Weights of a small mixture-of-experts language model, trained from scratch on English Wikipedia.
Size: width 320, 38.6M parameters.
Training: 238M tokens, 3796 steps.
Below are experts of layer 4 (counted from 0) of a mixture-of-experts language model. Rows are named router (the router's row for the expert), down (a neuron's output weights, with its number) and show model dimensions 0-159. Each number is 500 + 50 x the weight over its row's rms, rounded and kept within 0 to 999. Numbers have three digits each.
Before each expert's rows: "comes before" lists some tokens at least twice as common just after its tokens as in all text. This comes from a sample of Wikipedia text that the model never trained on. Tokens count by the router's weight.

# expert 6
comes before: " |", ",", " (", " |\n", "\n", "\""
router:410455494411571499498550577417532532498608465472433504583560519433431441487453496543519447522561492509480459506490573505444516429544491532597569549462556509544431517495450472468486561509549517471554449473548535510540526468493473431507480465413444517372498587538565565499511585474607447558447546544415558456528473482416409561544480417599491494475549562535539480541516545479499537536532534560467470499536523511533492465451555512525500528439417460492434550577548511501539431499499622
down0:402534483497495439503578473566413519471478602476481459564490522439581580537426438614502543483502425448554478585538502483554486501524499558554504499503581603519488517482566591539461462516413456519535551490565476476516542494454434438549445533535487457442582404585521474538498425463547419432531560520479485496481487508458493594399543550489500494487448549585497453500479486521412481506527454515511506472587477561558443531502386524482531541421404539543487516496538491607569522506561478
down1:556589433535551412570455450462497509517499451603527512423542481481449513653541465481566499539486513565445486485543481472548469455486534457479569552483560517539507486516433443496363548527560439448484493498547523500583523517480525447400472511443557568573442499504506477481525547441476540531519500529508524488527450488534560554544528537562439485494467468522488548448501525427485534473517329548452576539555427625482565495475500569479489526482435522549480570454518413519502475498613497
down2:551513462458467449467523499483461458574401595506455475536477453485412473499484490520508462447509604456523536466458567498496547550455450454447541515536625504457526502421500477518573533541503478478555517517412544521562457489486528450525545515480426533467551404564462412496429429443520516530492441610470497601483552542487461509521502548393448524517501437519540481401601522543486512453477603482514450590440555545541493422467382619535460535485575490579523501488501500427555484465583589

# expert 7
comes before: " ", ":", "%", " +", "7", " −"
router:441527544524489434511502533474362543433581447423502530521463498409494447530585431556389521485490558528552462442512515500534527477488542532509533559527579542570420446510426512514556563488469581521583395509552486580579561538492488434466519522509463511422499544493597473551483491488469498472526562584469496487454411498457529472508375523570475536492519506599531513521602520555518523465451565648641509523489596566519508411442534447527594544486449395485423486523477502497512456453566514
down0:490503500518625446568498632458566487539447501438541429488477571456497452450386458506578518569561501517402496493523582400414494540420514502550504353491510505448467577495509553451511584475530445408502481512455483465501501494448470539532446474469545455522514498539467522368464574489454463580514480457545495510575485422432505466528529458408446517501510392534540572492448476536484441404555539396563527506502471431407454470518449499560519490421549565608522563507534464607564452489300509
down1:482569520535435379545518452492593527467521486570470439581529553489435525480526502489373583523515443496431454472625483395514449521571520534504491527498508505453489565529467591439440540476502530457499540511463559660537397480515439518549482489395578556507632551498507517496502478473516470507499495517618496508493524418474478549450447518482520547464585639467464577547521537591377579503455479507561517475486533525426415387426500524505591440471492478523489472551550453604467466511484485
down2:547622484512530579495571552471555575626564442456368527504394410544603468500489431610557469538521467515507495489418465537490521444445513496491550465498506509476453499640556514536486477462518487450443486524446460444455455489470551494546417594424451466507533589474463533429598475558451553482539473407529491456432467495462426481500563526507483489455440398444485460464523486498595554553566482544521462423498552493480474569540457562432520561509518516492576490507433527603462449391458539

# expert 2
comes before: " ", "-", "|", "==", "The", "==="
router:477486513477511473465473521396459552438595511446484450603463519481451475444492511537482548504601455584540408480523548489468505419516461549587555601448509572554417502440453501439536525501504608544589526468516514544546543522561435468537456440500465528484503547496505634525506566466505430486480550499470534517493432480412466563532430450519500409448471522561535545559553522538529565576502497550513501516530550541527510435452548550467446550414482491489456517556522396534499474500535552
down0:595572517447466568480522573529518571525505544466509488477460542517502563477446525426575415500615417549469450475566519434600530489516571559467555440442512510500492575464478478490565509506553587490464520516451443516523470489466588520511442498438552542543430485568523636575546510515500472537407473498567536526435465523541479540412482463496535434487479481490476574520426436476490545565519473430426595491459376424422555498484404488509493557520475504521487503486552531517601447481467486
down1:411442544533468533533479491584491520477513517497597549557430432501505506549400479438489482494401529396511479503591543427427479436397486556478538558458442419500525559513590524564512552566451524503499521507475566520542459522502531454446616567495448437505403505486514552479461472529510477423583486530412489462536479511449566521513509575483567592535547553505545557525613512535402525521508421494475481540349487515423473472556465442442535527494619505549497456543539538423397559481459494
down2:418493481529466476464592483546533495473423536518539486553511454529437459559525394425424478615444463503630482450423499526490472491492540492479454480549489536546503505508445540591552504555525504524457515569497542463558549567450527465491456527621483516443545512525451470499462551471446421534488519485493553565593555468506487520511533525434485465549467479481436370540533455567533568490417447562489591492487594543468556462468482474448518447499446403529490428419528469443437572485508516

# expert 0
comes before: " ", "|", "0", "1", ";", " /"
router:500443460370481478521576528394495525506490405451358541477460477384478486497500463549475495482598522491477591539450479397473570466497423526455496557565545494564525496483505500458544586412459504450534496490577582541543470498537461480519501485465479501515401486479571567501512515461508459527496549579456555480485473546419439465509487530541473466494478524546538526496484477504537612524528567463518522544474520552515433464438503521428509577535509519456472472549566505481462376536491487
down0:532528523529526397510565496449475567503421512454489525531482525504489485437520450494492543452546527502494445533455469495492492527494472530474499492492509454534526445467520550460462513406445523431486454535417482608416507476455387554610403541427517437325502441452441472497546535517516488500446550515496468499490438555519487424514448437518462401538492388472454460583545417471550484456552430481516466487475482501467507478607452453520512529517459493538520468574437475488555558541585509
down1:443509500573537615555516510424479528561509561517500462582455569479454580432427470441479499550430611503513489499469507526551481438527423515503482494575456445416441427544530533546534475415446551489476491494494373536515496526569446454528522507475529510424413465496562558534529507525503557496463515602494517581523496529472447492390529580442492522511439533537528545483460500490504526594503540524513506519485510545498491506503533493440524505522464514492496380455623615460504483500541533
down2:425386509451482473513468492440537465586491469561459476469510468550478524352506537452538533526523504518546488539521526461503492508484466577463480500591447475551555419449443469515477451517432486500494450506444445485584490497387507485413544573489504465437518579572541533529376468463479550433482571484469457472489410511479590478518446505406443473548472532444455467539573388422464563545375567493501484522518478479566531483499468462423437434487384563514520463525614580475554450542434434